Weights of a small mixture-of-experts language model, trained from scratch on English Wikipedia.
Size: 10 layers, width 128.
Training: a variant of Adam for the experts, 545M tokens, 5950 steps.
Below are experts of layer 4 (counted from 0) of a mixture-of-experts language model. Rows are named router (the router's row for the expert), down (a neuron's output weights, with its number) and show model dimensions 0-127. Each number is 500 + 40 x the weight over its row's rms, rounded and kept within 0 to 999. Numbers have three digits each.
After each expert's rows: a language model's description of what the expert responds to. This comes from a sample of Wikipedia text that the model never trained on.

# expert 48
router:514580565467467486536549426507507532494545483500517478488467448549483567520518489520495473435529459552556500485517572507427448534548570490446455548477540533461541450496501559494465510478481509468557493473495473542501455456470560519511499551424588490526551497492602469541551471525532545500540556468531511518501480526471491494489486532523535457453509452562533509388535460447586498508448
down0:498484537507485513465439525522495541548523459496503415515553461495537496526431459520510474454488497496497466478496525498483491471738471507548529483482534501436449478500532501504480505553499526508515532492533543503473435482559489504472536498444462471510545535509513547554543493471570530578538438506472494543505507476502464476490491497492481451358534450477553501537516514518477527524506
down1:503521445489486540510521455491498504513499428517547572436468501446513513553473470515590535524475496506555433430398451525525494458466517401509515539486550504433418513565518491483438460594426477474475461456529443501495458545552512447531530513503512491492479547510518528503505482453579528562522526495532532429464465462512534518504520541511511484563575493518565506546430522492544511474502
down2:468501488578530567513604590449500531537555438507467477465551525571461506518516467522499540513481544517454514486475463536545496485399499481474476527586487547554469503514534571472489499500496413463529502531534448488509464520510503477506498575485509540599425529434492570501500539524478511474539496497510625538537523493470500527486436493479485560544492464535516521547494466531509461514563
down3:497496516433523548517507452551489478563477579519512459513469504569545516534540522515500521573539473532533466436508455492454535552473555504523457502502510503521525495403535515474491578520455474501504401541559421531587446495481481488500520536458423528456451481543495469486466408528490436521488457493483499495470486508420502513530528535523463441550522417426559493486477496527532576553492
down4:502473573518433461502496436492485453529531576541522514584475470477535559493515553484474477491527468515481527527549497528487491481559465473624505494491467422500527520461461466534448483389465500477531473508555493507521534462513559467472442532441495462476530472503483524537496511533551546462475549523446480459528421490437508503562465496425514444464502514526474395419515471521486463445440
down5:447465444522493530500533491536565487567477422482496513469550509463465477553537499531517565507453485514530502508473427536555532544457471537469519543457507519506510500460507559498547491566442568579463465490476436513516536507511460529568504453544536478523461510507559499439480489452503471530525419502468403570450530491540450536532491419508457555575473439428539575509435505509503515516539
down6:510518467519566543471473470508423512568534454482475527441512458449519447496459541436494499502508467488479526554436531470479522514431547505539515415508483514525522562409531525502496463502537551519480487524505539463551510599473515497530577487449464583505460439527503511529564511515513484559503537531571474570561506550477418496495498416487502534461425503519543526512451543500438420486488
It responds to: Ending pieces of Asian, Arabic, Slavic and other names, such as -i, -ov, -ya, -oud, -ani, in credits and lists.

# expert 47
router:495630501425507466503590515476499471498513459495443487431423465508442572532554488486563468428515513497511563479476546438481503470584465611487477512489496558585539459435560500534468549466510552504553512509509445497517491527563548486486491516488520461517511467498570505428542480531504513510492510483537470559493494471454543477522467521460509491471486560522527533422545485458494453527492
down0:476540482508529536440482397488495564481500568541518527478535517511420455538485520574465398537477477512510512531439529525453491505447560543475571461456558524417449492502460453564444519542448562499502549488459520514503508500525469555483586484542455492549517510514540475569511535561458504454490474489540443523479505492531469484548456425489500489494534433546464491458502522441517562453460
down1:596427505448458512522517543465500480450481505547529506489572508516420505431488463447536509483521574462517585525508495524532507431555460554496482493400539489502492560505504484507445537504477452463546464509493486482525521561515530516473402512487549529554551519445505533440496537462459467550488499542549454581541537490490579508533446456492475482527472527466505575467605465489497482495514
down2:522449525459550518558408516569528589459563512501421490467500562456517492541446461571490510467499506532470474475549516574560507518528477511475475522494517433560526527495503445482511491466464533518477467466562429420464500491468533493527486533454543480534503568495450484506416482475509524522505531397533460477485537517431493506428446482568545413489553535521520469535509462533530534541507
down3:448534497525530537534475486514541468486515534457550505493537488490486528561562431503502523440462496488487485478509480435473483519527521503459496547519477563551451498445510511524469537554561576488459466470469458417450447464457471535473519454549443503454516546526489437456534518505543529460435468547553532623562615521488543520535460528554446422566532538514466489497544492469545476499518
down4:506451534487414467525537514465514514453472494506427504482444521498568492460528489520572488507490555635471450429472462505470484531549518548489530520533436533546560492424445480456520492515494510506547518544520454477566513569526498547510490476473538511483492503486475543459418519495540462535452530532539499491516472508454520458541518464514618567527508550557484523530400550482565500468533
down5:500541467495593479505527468472441477507499460454472569499513486483517518546388468445546449460466517472479499495561457487503545558523526522518509503540525490484496467427508494583571489476532505534490408475550465445502533524497464469484439537448444479522436522443507475483459546516460500534580541400597511510495574495479518486532591462472518519506449526547528531498431549550495506503516
down6:463527494513500532495504534438432477578467503484529486480467511408523502464451596486482538496552591536527505504498499497466488487583454583517550487482526523515541487502494505547470506511503454454553493533524511505405483519534517474569540525416535477529490511498475562423516479480552517416554495551560447479427585429506485515473534531512544510410435532523477506527509504444451502539509
It responds to: Wiki heading markers (==, ===), paragraph breaks, table pipes, and first words of headings like See also or Climate data.

# expert 36
router:487519545455494468537559457505515523506561462472469504457442453527476549563557436557494460414542506532533514465473548490447462518559549480431467509471511565499519474513505595481490540504451523477563493451512457564527436461489571510517520556437539493524529464522607453536498455507536524523573541440501482495469494520478469487458477537520495481441475475574520541386483460489535511518493
down0:519473482508479510539477616435532450533467479480521546507459575438468486536476587498529433491517477467546513507511526520531558508516512438506530441528440438564476539426496490534438543527545494486463575454477465531432445486458488499466484475450507476558489486456523477503486471504496490499470555583550536511503452493505516448582542528474548526410569486472589494511472451555501464470486
down1:502503514440512487483480534462524518486447526460522504484460549489497512481515542502457505511444495458530423484484532452512548572401511449398565486505512450520509493497480497430474454580457489464531520446520491483471486429482510525486449488572501613490532425477470488568508507510553488502530449558559416505505513438497463484424556568480501528525450491588483539565462495520527469542467
down2:529448474540475519483489440493482507526466429476448573422539509507467466502528486469474510492492458529495549505477525508446521467343524510475526541460505453507565508491468477441499432455432496453569504511547568475527532460515477559494460496535568478499554489479462511435465518453460539475536502424530490527555474508430501522424516506536484499632452463463496506475458508459514467538485
down3:498465524477491483487470553477427493530529490525428528567463559482467519500476461539546494529455471526485514444448523540504541348477525542452489488477462464532525497446458416469498500537521479477526507543540480445468492562448531487442433434489542494467488466507491473538525552466491501550450488490474519442529515422425476486467491494490427581499593535568525415466505471496458480501473
down4:524548524451531539495505533473512556478513465471514529468486432528453501441473484478499476562529424450393534522504427471500472508497517548489462531482526396485453518517457577551483477599514481502520571551510479505523496348491438518497582507540484551502501493518528488453496487440473489485548509483525428525478491515561448499474465409500535480430516503480510545507520524563496498483534
down5:490562505446471467539485450500491483477491471398449500441557409483456513489558523430485480466504477520595556481549519484416478518537583496499462493617547521495535515535460531480501523549518548534539451469503438559502518501484550548523445546529412496468492505493480533489425467533458511543434514556511496395509451456525465539478501516498493585491496501534493496523512513519508483485543
down6:522473467513486477570519417470536605508524490515540565464480437495510498549479464536557492461573517533482487452461556498575481526521499450519499476502532536437516457513440581474451526514492439533553478523556478492547509585505474439533513542453515502458504528532501514514430506535486520520561517437443567445497569501472480472455522419491477488610488476524445508513515491533414496454511
It responds to: Final pieces of personal and place names, often foreign, such as -ov, -ini, -ez, -ić, -mann, in tables and lists.

# expert 30
router:492496565423441489532489488547498485531479491548406465418491523468460582509524492502448467440492497516499557510549587514488484566566489595422480574526548528521490452470535565514525527496524491548530499532489523501552513535534534511574483529467536476553589427477504563509600485510545540535528525488490515524505499516499483517498525456514545543429508553597511509461544502493524481481516
down0:480463389507494519435398490502502573478548530465523489513590554517496471518484508494463501472513465482513508463533514528446529493487497525454549475488465494462472523484566573487499482445508453498426459472440467506464500438415557607472475528507486421448526477471543467487520607592467502481502464451490469498449487492509514453499468509484506485508503498458470469542497417499507543480401
down1:487416537437479544460498441509447448501466573548493510459514481538463549462472500486501522538545482419500411492482525501454602462363489501574461474509517409492550466501462482529500513581545486501484556422432501500550519504514542507478465515570411510439500488531532531454536556490461497575542508506510494471556455483528486534478475507474476484479491533497513505519521517519533437497511
down2:502507493513466460412435472518506493549538520497530470479478491505457484522492461530412482520534496570460496485504466592559478476481492481495496567482566494473481563558416457482502494501506498491479518471500504432445502506543407500471469506497496557556524519456522454375451489496576560501522535445545473598479452556502496459497500490475529563418542478535493489491527496597501465569510
down3:429479487495512468472501460515456550576482533467512514472551490521504523512477517499610465461468470547492493529524542457482466419486520553517455467527523417497534483502482568460587500538468523505497526548526574513537510502480394510573492461551502535506523513430502516449520468453478469512491481470484506473534450448549477435419446544532436512419452536510444469573543440499452439513476
down4:493561520481510458482432518522522577576451523474461523494445495506457489463475511492527499527470485481480543478532512518475445484547517520470502491537513518495462479455571545449566512446537481509542473504552483531518437498511438516489508516523513447497474466531474504605497463418517458526473523576502500568577577451425562538468511539575502526469521411513502489391438471431444440510483
down5:421452441487499506488497445522459513441481477467541479558595541500509430544509560483453521468557527522497468484516544496491552555412458468487527514498474489506456528445474570523408432554448538516510476490482436488572409472506447505524462518533426509503512474577553476493445514436456475488482528467497520471508549444500446494502496482566498442477533479538494491551539480476528576464437
down6:483471550538523529531445447522445480518508535397461514486538447522469480492483571525430515529627537406469499475469521468442495486408511570499545459477520522485460431533418491447434513541509463516521495554436516478481537480446527486499462457557476544454496525501523502485443526566541528494530533529499473545535448473496467503430520535522452488512474578505510504577460522538499474532462
It responds to: Bare numeric pieces inside decimals, coordinates, ages, percentages and years, such as 61 in 48.84861°N or 3 in 4.3%.

# expert 9
router:546511554485478472514521525519492488449490489528459530501462503508517614530542432527511461414531447588512519515518530477458496554587530564503434550472540533494490475484558507530500519484469555544551444480532454499594425531513514542552480531460520455518577474465530518482562523596491518538484532425519486514549479473486477471469526479518558452436470510577529480461548480437546496493534
down0:536474462521547434536491420460444471465462460463499426548448476463512504595514505472489483464458593412526535592491489510482557505492472488548468461438499515534518503499477517531453513538514437489549526520471491517513470551533533549482523515475457473459519552501518531544494486535525470511497436490413470445541533517461476546564489523553472421527453476448580499507579412470536472542513
down1:496492534442441492456460533533524466515512508551554466478431560565434453552576469443473524543499550521508510485506502480512506520533483520484477463531521497540474503430508485510465567550495468460488548520446578554508544557477522494552565446457553396479490504503438478551496570520577556498491567517423493529497507513512469472509539515388489519462439504480446426522464554533528472516507
down2:478406498503433484481501507489474458509510427450511502477464538517591465476529506502486512448461484574580461494530505520520431566479519458521467462480484551473432473504490492585473458502510533505498533498471426516504560499506473569474471509561435529518570429484435509521517446569488494415518530552462506566511530450467445521479463423455481436485518508498455472467574543507461502486582
down3:514489506499546509492459515524474436565522528542458445542452488556468586460475438553533477467469487524472585506494536434537513506498463565545509582498526540448488520481534516500461500476465507487456512443438543454489489510529475477482526524549529529486487475457546442464462507472507485447427478533539505520468524519585468553424488517556404575462521562507515481553574561425477565454492
down4:465497517536496491526489544467527554603503443483521519468495533540449435545470487602446534489474482514527545523496560475514503492596434567447522483474475537519425515551463501466459536455567531463420535492499542533441508533478437440503526474505467476451500433519508515558428531481439470486404510502485531532546514498503509487526516457536584511499464422429450520503471513518535469464527
down5:520519544565429435490510432531540526426547493540510524525455456510497504500517440537510471490520478452531455474460456504490437533496472474591555599448458450536430552441589495466508423538529511558508506461497459507554474540499510456524518534533550484510464495526441510520510532514510491550585524503501492540500531467531497545464516510472466585588505564394522488501536514479526504529453
down6:556402501486526464581448547499501553522462482470471567515432473464532459577507547562574473454439568537538567534502481514561510577522529465526540529445502486537535463489519474577497539446479511569461497481461546536538482452544500479505503538489433446508472501508486562464533490508483463541473503428461518482483591477508464524500506496558556460504465500432511526573444498517468509530558
It responds to: Single capital letters and short pieces starting or continuing foreign names and rare words, e.g. Crist-ó-bal, Az-h-agarsamy, J-ardín, Fro-st.

# expert 33
router:512574517454476460522602507501506545466510520507451508484465469498521509568490415538500495473532455528538513421550538459459521490577555535492468562480512568527487405507560549514510545489463534477563506489505455497548518492538513449559511500482593471534517482490592459514521510512511517537548490474573498480489529523454526519527483508529482410474450543556470588397505501484543537449487
down0:482453586449495517468508497551460532459532474459535504494477494506540519427545545442588500479502505451453518557517481468463522612624498518520547530503489431517505523493520487574508535505502529510601519571556570539452490456520550471432523491502532474461485527464538478487454440502545469513471526563488498452510492497559458487448502534561509498403484542533550456540507486522452517518500
down1:511472478482464516543495493540549486483549519520510432485484456511538466462466428524458511552502570452489537513519531435485529556560485540472490463567471516487445494573575526515513479446513514458586454501452428517593461571547504519519469477482457520470485522471539419526500508539451514450493436489505436500531510475502541419570506516590574483409443514502539523477517497475419495490502
down2:500537522500537566476418514520509552507509548477486501564523468490455520440456546472513450461492503509477490568480522482541514548381466488488532471571514551475540531509516435509508536524506471529405460573518514456478458513418518503512543540482515531535522449511452487457552482585501525503485518469480583487526479496506373494458537489470494539639491509428512511551507530520471478520490
down3:513505540470502448449493489571544434536406499462512507506478476503464545467514531492539505456474513435452540543480506474494499589553492545491502502575457484532473519476480508464534480523570526515489538506442448509500428524444498579522503502525523525483462474651482459552505507466493566520481441512439418451513508440483482501562431483501533505490573479473521485432472526550417526522455
down4:533498458480565468506466506540506436525428538541508519515476528560485528521433518546437491579548483514492440537509416458518521487479519453446460456462513381540422530509593497509486467524549534491485565509527540482583485453477448488525572552497485501515500471524557545475553502511515548536445530540539429549482492476514439501525459488514441543529578480561542504468518495519518564475516
down5:479484501520544469443538452543490480503424502429538525547488514418450506503576504486486467470516536471538495551527458520493471529542480492485452529518558595469503468438492513523483509394415520560480460550478488591508469449547544518447504504574498492526491444503534539413518428500506525492481565439416491467589462517530511466531551524496485495489533501440541498447565482474539515510480
down6:503540484508513522538470455602485546542528520481556516474516510532484522508530485447494493536524485503498510479533511454502456452474439485475449570424498558532552524560505466531499527518533502475445506456480481495569490469519586514488522475531497572492524468454498461445614486430518416487485602565494512563472474453464456510453430539505503486544507485474524616493464464422515498494429
It responds to: He, She and who, plus occupation and title nouns in biographies, e.g. attorney, philosopher, dancer, Minister of Economy.

# expert 7
router:501579529450447533517486548532525490502548517578420493507521479476470554554581509509467494494556491535569525496474522454453455537553556607482480497477528572501493426440544559520497569481452547446508473463528482580531523543439539503536463508471567484511543476510518544488512511520507532541559505487517534489510479482454500498488537525513522523439464443572526484408470517426584508478536
down0:502538513528517385505498524505615466546413519452495448504490465478447496535551529531476597458493523438495495476495524515480492389409413420563471512478431481549533426466538535527486520462524549558510495511512449458487465548458567495501521527535484513458509489495504533485525547483506520506489483490508549496530505468496520427507533474519519442547494568477501499494563447547527444526535
down1:483509540452563514456493467534458543549545544466465448531508519521552461505628536481412463526516517439497524507564466596495482444419473444524502456497436501548466526438552463484491564564553511466439488468464526573521474520542458495428574485470509442474459479516551510568559489518522498478528465537452494508496480479549468543481525512564445522541546457471524465514487498528478502507520
down2:427521521504473539457500481492435520535502461455472554537557504507516488508537536615506534498473478469406511511456479522534464440489497493503512498446533426437555541474535505466496513444516474482483508557472534522468530480487469535452472590474501468512517513523452505491464563484406527475476511471520510544533507611458535442540503408505517594457507481536515553519535447463511484605557
down3:371514535471511430465528428519531475535475463512512482501538400431460465488490435545431510483554562468533488489530478497507493440506493540465539431453472518556467485529486586522530473450506561542519521429495527418525463513456516505466502526522525551502472479463442462457530541488535559547519501551530549554505469480534483408468450520463515490517534560560488551473497511456453501454525
down4:544506551513504474425523450491509486488449534443449480525513501482517552459516508500489502563600556483485521577483508548449517476512508501555516455438438529451456476527476443492482551488496533609480439523421491482472506581413485550498510611504503495463503466589471472474462497479425521505491567506497603490528505535462454554469471440527529552477498520472526493542458497524505454498502
down5:474576529419533523496502476506485465485573514492448451589481537509504474469559483444506486519540449578507555518480481496540479492502571517577520439536525510525436472425475495548437585411556545453512484511446524498468488515478465498477494504582471486511471475512496527487543515523480495467521482491440512502470466451511494452476522598569487518447507375540501441525485481502471449543554
down6:436483464496473513457549539494502522497446514502483548435470461530517526486532499546391535572537491600523510569495480546525484417478430439482418535467529538514464492569490501493545423440461398500490457477536544513526523529487506490488535481518485481404529525486474526523465454491445474493554552396495497497473479570546423514484443480511529536540505464505523529527486497560530518492510
It responds to: Finite verbs and auxiliaries right after a subject noun or pronoun, mostly is, was, has, were, as in it has been.

# expert 38
router:489593566463507524509551495557486452542507507505436486445502543514467569482509468543480487460522528514512556466539545503517504468574514591421492525494534573523534454432533524565489612500517514475508505514526505490512466552493541469478528466456592509499557524513588554463523471483413523529516522453489474573496481517544563500521463502524544463430458498595540518478547472471496497541519
down0:563512452513514482552468562403425471485500554479569508449432501588561532513538501449447520487533470518483561553502442451498448542545506463552478469493460538493472440549540492494540483482480453474509473546493532487463529540549437546440515517469479444471505510552493501522517444501511477475500492508515466363502483533530448490507544536513452477447513526529422472530528523475492455415576
down1:467434536570582431517523492457503540468535560490455517510430470433486535473524462487531454499478526483434508547543502524508490576516486480599448497470424519455508474538470465518538513450455558489494475502476402509499398558501510509474527475458538515504576512496470512461563485525531546540559515536456516429493358476447509486503525513482465527487477493488492548540459508479498459541512
down2:482543573506470476496517522477513471498491489454462487530480524489498413534465424560510533518435525471461530457492520516474450488374512503518513536490522500470469488492458492516478493610529464453424551416474462480483438471553492515581488401520515528501554517503544539529505482548514565503557547460488464495468525484501543564454568548513412483548557481452512450486484481571459536473532
down3:446562548485502489512564463444406470458519559475522459455481500513497484483494568515511496497497544524553517502464495464544482496547503590524512497485561556489537486463484496511503452541509405490556463503529427493460501448433500434536500514444575555550430539580434532479429450552462465438598468534476500542554523427484510464478499441484535513520499529489549515505555526474512504518471
down4:580575523428492490523587482468468481503530492492526507560516499528426532519515481413499540465514545485530495524533545490540486474474504615511569479533509451423449496535505466500527488488550530521502486554490460482563529532518475520503572509477523551585477518558502526481546521537487507507502481479527461511485471480549452482448463471381464467591501510502538571585559505466448467559491
down5:527409473387533491507503492553486611508474506526497450469554519537497524487483537496443515560530528490506466548459506464539491518508452529443554490508503466509523455444513505508498472527471457453505496558483509530493492500512508563414493436515479443497474448560516466473464559501521483468533518576546453477451551477407458508461527442549520513490498523521479499575520460558648537526484
down6:495510502395430435523539453517521473529506450496517512446492476507521471435494514550449517451527528426521482487484513522529434479528491582494524591494500517488469387523504488496467507504611540487523465514493491535488516434523421493491548473518494561568452509558529502497498458504518522519605546549517501532551508472467520441510485524503436458553581438483508440508504455503423527524456
It responds to: Markdown table separator rows and pipes, plus sentence-frame words like is, was, a, the, See, and "Below" before tables.

# expert 60
router:492584480461465519483572540499522461506474540517435507520535494478494526519496493513541496458500444536506579492464530437432427558593590513476428555478573534555513417460564540506491591467496506489504494495516485428566478526523549522576485494486496493504493516530586462468503513494508543533534534563505523481606532562485452500491537478509522474524463499575494485437508508542482501446526
down0:512433503443484508504511455496515513517506480470534445516499438517500435476491523404496554477527515459525520475546500490517493464389439434529523502463454498491510445488418544542473563462475441510496488538391529613397467531516502551533514470516577501490528524462529522491565435467494478462518502534457450558443549532458531482499440552474449482482537505531483475470523515512533568548491
down1:459491511487476530512479548536425457541472483446479528512456542472477515501437458450440539497544462455562516505564510476516550438496560545479589445529462490465484466469532471550460537454497500573538435467504463517504565486485465481515530397482479530529516463506440553485482503533570539486541511461440537507459524498491509555558540563528408530463563580543481492507497427489582527515499
down2:541488453463520480556502485530558510484476481531498481558476474562412515522421565518434509494544506478539488501482456442493482449460461483483510539444447589454502437500484530477507482494510530560572527463472537595496469558524559457494519520536501436505520465443397507493487449448553519496493507493540528491479458408459504503497506479452508512513516555514505614398486508452554491467470
down3:483485464555471474458499527428461479514547445525535577550523544525556547479438514494556561554574499438531460496455494487508544510509467483457484536419492490521507512499441569503515479474527518501430532533516527632516569501502451484534486502561491527523446507562495524471483523516518496427507499445496511529532510468439509454506486454512513487373480541473457439612500466524539486471514
down4:580468532401471471413506491562511554547511495525475430522506514484448503579560556434551518481496489501486539490518493616484496529528435434481486512481557436525476575466532465479482507558501501432517502509541518519494468474515516569480512510467537486502454484493467527525605522532531503495486491486459491502512447534578506550483462441500451410562457505465538462516520465493446581513505
down5:455505562543540513445488538519530574454509506443558521519499495499601543482529464461531536580497442546525502504484510488512548611448549545468480471517508509520516543507548490596498544555521545452514500504530477471543574448485484495524487532464561513462556549501528471507533428460426498493478514460488491525501566532458499524506506492494486511478411482537580494522428442538545473394491
down6:509490493550455567426491507460472534518524502487497501474434533516485555480463500540509579462479510485445487490411582556567496511517526484470439511478474527595459509515582489487548494451529511444456505471532491521536505496485541478436488414452524467466446437523506414577526443469480508515471586497439553456543496520562462486516498443496529518529429495572482489479516518478434490434464
It responds to: Commas after words, numbers or closing quotes and brackets, mid-sentence or in lists, often before and, which, the.

# expert 62
router:539511522453494451475497537482511504511429550585416506444481491513529562549492433479487510447492452538544584535514508420457512496581476523445515548460548491549525479460584521516522561501538446582521477489518512518585498536522557500534509499509566511513526451468521533518575459588519557549485525449505493520494487488491498530523540477481493483490479511467518509408597506476582474506554
down0:578473500484450591550473508538456525483472497477486511540513548559523471460626477532499448552478480477466502544556457445535481427542520544452473482508477439559480515499540548516472525498431503507503514470472490472454522514541513511530526556549554499596523506457488545460495454498497468542521490419428492508504564550526469536467501508455544519519542391445470444492545502559489537433480
down1:540431515474477599492465435489508616460494492561519476461533483551501505443415513458495522481558484536498419536462484507543574534447510419491464496555482475555428465461514578515474547472539504499449527417587557495518498479553499509526507530506479552572431531515547549544483494474487486539497504417465456508471502555457459491488494495464476439499564487522501520521509519512512513454484
down2:537419473461494539453468548495506496459427530533490503445541562544501534473450450492566569476489444486515485544518432467502557532614492466487515475528568440543512587454566501550547470562580517531524492551500473451491506489542482482536463459560479556578481475494508508493532469510470551532437432526488535506495490467529483483507470520464519453479553518424529496466596519466500504483552
down3:460606499484533499463504457532579505599531530536533500530492447443496533553536580441521516461464512510437463423519482502458469435522518554577483455426553496473518442528543521513509488461504464511548508504432495452467517458479497537447466554513478458474412439505488412490537532556496469500552424472436486495507465537507466492469460442495499556527511481587508478495495499466469495524529
down4:485468511465500438501456524476490513513490502566467434543527528508539516513463487509467480511517526535536479514501576470519572513424512389530542523487557454520462557483462498507522572565482517520480474465564508480548492545531433524576452549521457535563489503454575513509533408477534520502532517463435482590465526508546517524529545538486497499523489588497491485429540429467579534419504
down5:559400499536475523546428552499485491486452467527516542440441548528494454471507476493523526495504526537509547565511511472503473509504508562514445508495542560532469510511581516450490537530544518512472458545491499530493490453480499473469515493504473500573516562443549569528471465466486501506427531449460460532481510531511501531603571588503498450580439453421463470542544518531576595520489
down6:534463486525486505526560486527540516471489521516480509450490584497497441472612538435445625437463465465482514547442484479521544433531484519457399494542514477508500517493503479502541448491470527490491528541480475433521513562521590494474467494496526574553533501488458549498538519511528444525496477516499542442467535562446585477552485449555506479529489474439479559439456472517481523473560
It responds to: Single capital letters and acronym pieces in names, codes and tables, such as B, A, US, K-AA-N, NC, and initial letters of names.

# expert 34
router:514627508452467503553548565477498492478516549492489504430483427511508553613565518500475492421555498541512572544483526490472471441569532553501465499480494514482512446487513510526521561501568511546503467462455417517508541498509552534554490485472511491524519458487569485571538536524468548512511525470508473527507540489546450523502506447493560445417521512606496528438503536522545466521518
down0:421496456584466480448465566503477454542487494603586465455480513484546429502537574538483514513564476440447475474445439582503468465437483489451477498489520445564559468524498448526460582500509529483490547513471481436525536483543491517469512474602533517458514535493505510526456411512448490428583527511510507510526504508491509482504510496470505473528480599498509507503532536472525490495548
down1:460519594524502530481375467514500509460483478590515525470511432454581498463608484488496522524468561588482512491449477476483474460478544502456484479572483524522567476542496499537531561505482484483471498533483522487559617496497452490453472473492454538456527471477503492524514489515440538477544502459511529501501523457562504538505549485540558460607489506477517489512445451499437532570504
down2:544492533463454451420465415545466453532526483559531504445521520525558448478485466508518540459479541527516457441542517535475490453534504477465456486520525576543544450506537506451511502559479500470518519480577606426487453489550440484496476452493506461439581487531501487458473541500467551508546497527506482525473505536465481530462503528473487472640448543451457467468476472463464427453525
down3:525452483471475501549493483453496412570549508491499539486496370502462579605537480549446439447556505488548491575505480551490530406533472472467480491532415457486500462520497465539498548525535548487472482435493525462543501475503511480510431420506481500477470469444468501504485509508498497409448508531513514516563472538513495487471485526523509511484474488506489476497486552434536505404596
down4:456462507530605497484480557491491429461457531508489520508530519389471496521541479404548528549448455494568486491479502582517543555511536534482514454520508426517499477492521494478561500536507466461521526502497524552524413527504453508446470449467558485514511487460580509460515501494442501540504476530380482540437403495477544512490573583468480522463458514461512482479504528471475451503506
down5:521476536502497473459510545495445479480507507485511552503494502483456550529540480524525504511498540570499477459591543563561500505569476477511520513454510477551571570475542499477553524537555557450553490494439493566446506526533438529489554541563528564512447536456485483488499490494484493469444463555488581546478425488426523482488464510454441473412418513437509433513552458512558479462569
down6:446462482466570480506527494508497481468473465506499496550540585491382473433486514435568503515461557494518463466528556484556552569449470518524565503430493473491489495458524554466499424423431484553542535510438534553438488487488498538532488559476566575602506523464477505469527509457523512557452489497498477490442521489468531472454540522494440509406502488458537547500509503484519505472475
It responds to: Temporal and relational connectives starting a clause or sentence, such as In, after, during, when, where, prior to, However.

# expert 16
router:549577513510523521536486551525487499544497458526469458463446483505451577551596500493474522488459492533533526522548578436471494492575557529491538542486524533613450473515504501536486582500475544497517456514561455565530482557468507480500564448447565416490543483478560518519556512577495487542504493474502531495542476505455412494514505484430511456462479486535476457423481497487523461551474
down0:468462466586536531487499421508588510530474447514518470556478550505530571500559503460504451501438479484503560486504566418489423511615536559420600519491509579500481496506503450506538513498538515480475472492514419539504503523486548547491501462539548430418469506529509560540508517501489551417530495544486488464472476453554503497518479503528570493489531501526487514485503475523459423526489
down1:579532462478505467519486479489529557545521504461489476455387527515534542580554428527565483475435492517464478472501521487539457536529482526455458463500566473573485541537540513543476520435535484575456465550469480553442471461470497527498490470480482446467510476478516538587481519454427454522513491505487487549512534603467433429494562566496504457486534497495527486454453584455497481512475
down2:490453436526486455496539418481542423507489531552524489473547477502517602435490504462508536456471520470456460497519467475515502522570524579493522583516514453507522502420540455428542501533491549481525517461532479557494494483504556517521493563478561517592503478525489483549422508491538503524474499540502501566520574488469594485563483427529486477571517429447464417506475459506466495498490
down3:553607428555458565509559559503567485478470488453526523520428514474442481509480511538464423480500502490525553511477448514522504489531504464476472450489561537486521505555430442548491492561532450503530543519485490428531473484587522486482559508498531494488539492484437476569475580576493457495480566507519496504487482474531454500486501509501514529537473543531429600532504462601487460495562
down4:429536512513451468464485454472451449464526498472473457456561510510516477493514498465559510427520558546433581515524416511514467514456461452487464509540478561532502523462521437522586538577494509497462509469505563544488499499497546440495474506466468515495486492486471501462521457527490474461469536456502517441475483504462499434497399484578474591562522506441502548600505460405448514459492
down5:462505515495457492485472441547548449471542517550529501509495494491459531477526493483599481507502449496471525469513511481484519478510497486486454453471495610525563454461514393569510463497466524462539453543477434521513504513496547489530507530544541551540454530512487543423505452519541449430442540616417467440557440465435507457510461497464462451515471535455472467501530569442456498513479
down6:501476536505477506480497403530542532518434519499455480481531512491463507512459421474521539527550546547456540479508516526456495511481440536533522527567534476448559536446531471529504461479519526472490467545523412520548476518437488553515599442501550516553483467531399463509557504489461431491494510554467519544556494494517576542508491510510380475539535459500539545514469555431488578464476
It responds to: Table pipes and small numbers in sports or medal tables, plus modal verbs and relative words like would, could, which; also "des" in goddess.

# expert 28
router:518538500423502536473565590526476463446492510521437506478530507488486507544533471511542479469472479572513547483520554402425453586562509521474458571477552541563493437493552536519521616494465528474525508499529491469577450547491523552538486538415535465516494481520570492519511499534481561570540507556481486462577497573483466477546548494469506505478489478550498480453525520529505522482508
down0:506538490457546529515499468522395515429455503513533488484500444487419537507407510450555442528508525528546467511486505397545508516439528479557555500512538425515481519470477437457577526475497509481432486528560502440469498541462491559584502455459508432502501535546460487450592508504490444533516552512533546435479461535516499511527542456452530576493490492476447446510483547519480502524519
down1:549434508544540461484439474596550485393500502491534438395482553492448464509560482455514474511418517461560459517536491484464523481550441443588563471479482490517490452554452493481479490463454511509531504525515414574418448483478446529480571506513501537566506537448478479528494503507493516430487505467511479509469475498534467477545533537461509448489533503438500560507503521517559502514457
down2:465502466492488432553537525494427573567516605483494562540516505534484595405491462492556530504517478578440459477505503486468497563536520565442482508458536537527436512438506483464463490527526504485518582498608494543491506503545475575520585513503475484516482505500494495515485415493526453537509495516550522481441520453446561455472429485542519525501472530508556441482520493464485528488516
down3:438570522508479506493525530468448500473511580478402520547473576463468499473539470504482559504587536513487524514423460555520499520540463504589491402540528505494477512475516481503489447471490504462467540543523545532563539510459523485540559483453531543508459471503479425486541437501508532425581427471515452431516512573552443492466508439501525502423457466541541488442509503517491510516487
down4:503444485544540505461543478564529483522442497538571466430553528499451455457493515474550503564460495464493417512505534491506509528554460371529443486517472523472420510496499474491502530454447523484552569494500517420447464571496436508544501447488488471555493492474482507482596396450502521477531481533477509546462531554508437427498447506466561483484486525483461486486510507548498485438458
down5:451472419391485553513540472436482553500593581525457466468529508544454496479416442487459543449525524519581415492547503447522505526547546518456441427432559517435492553416463539507482507525511489512512468495517509508484486502515472497579496500511433526512453514494452508559465569512450460526525463475520539471466463531487520510490423485487517551543497539519467475564484507479499506519521
down6:487562499520475508462561519495506498476475529522468562515527429546605497536451532521564488522495494523487480496470459460477476549626553499541453508463523467520487562546467481529526592527487474511392513444521490464489464472484421522506516526460481586513538545509513517508481433555484530487531484447496481428516521594544496479444515459378477522499457493466474506542509483475447525485462
It responds to: Commas ending a clause or list item before a continuation like and, which, but, e.g. "the event, and", "Christianity, minority".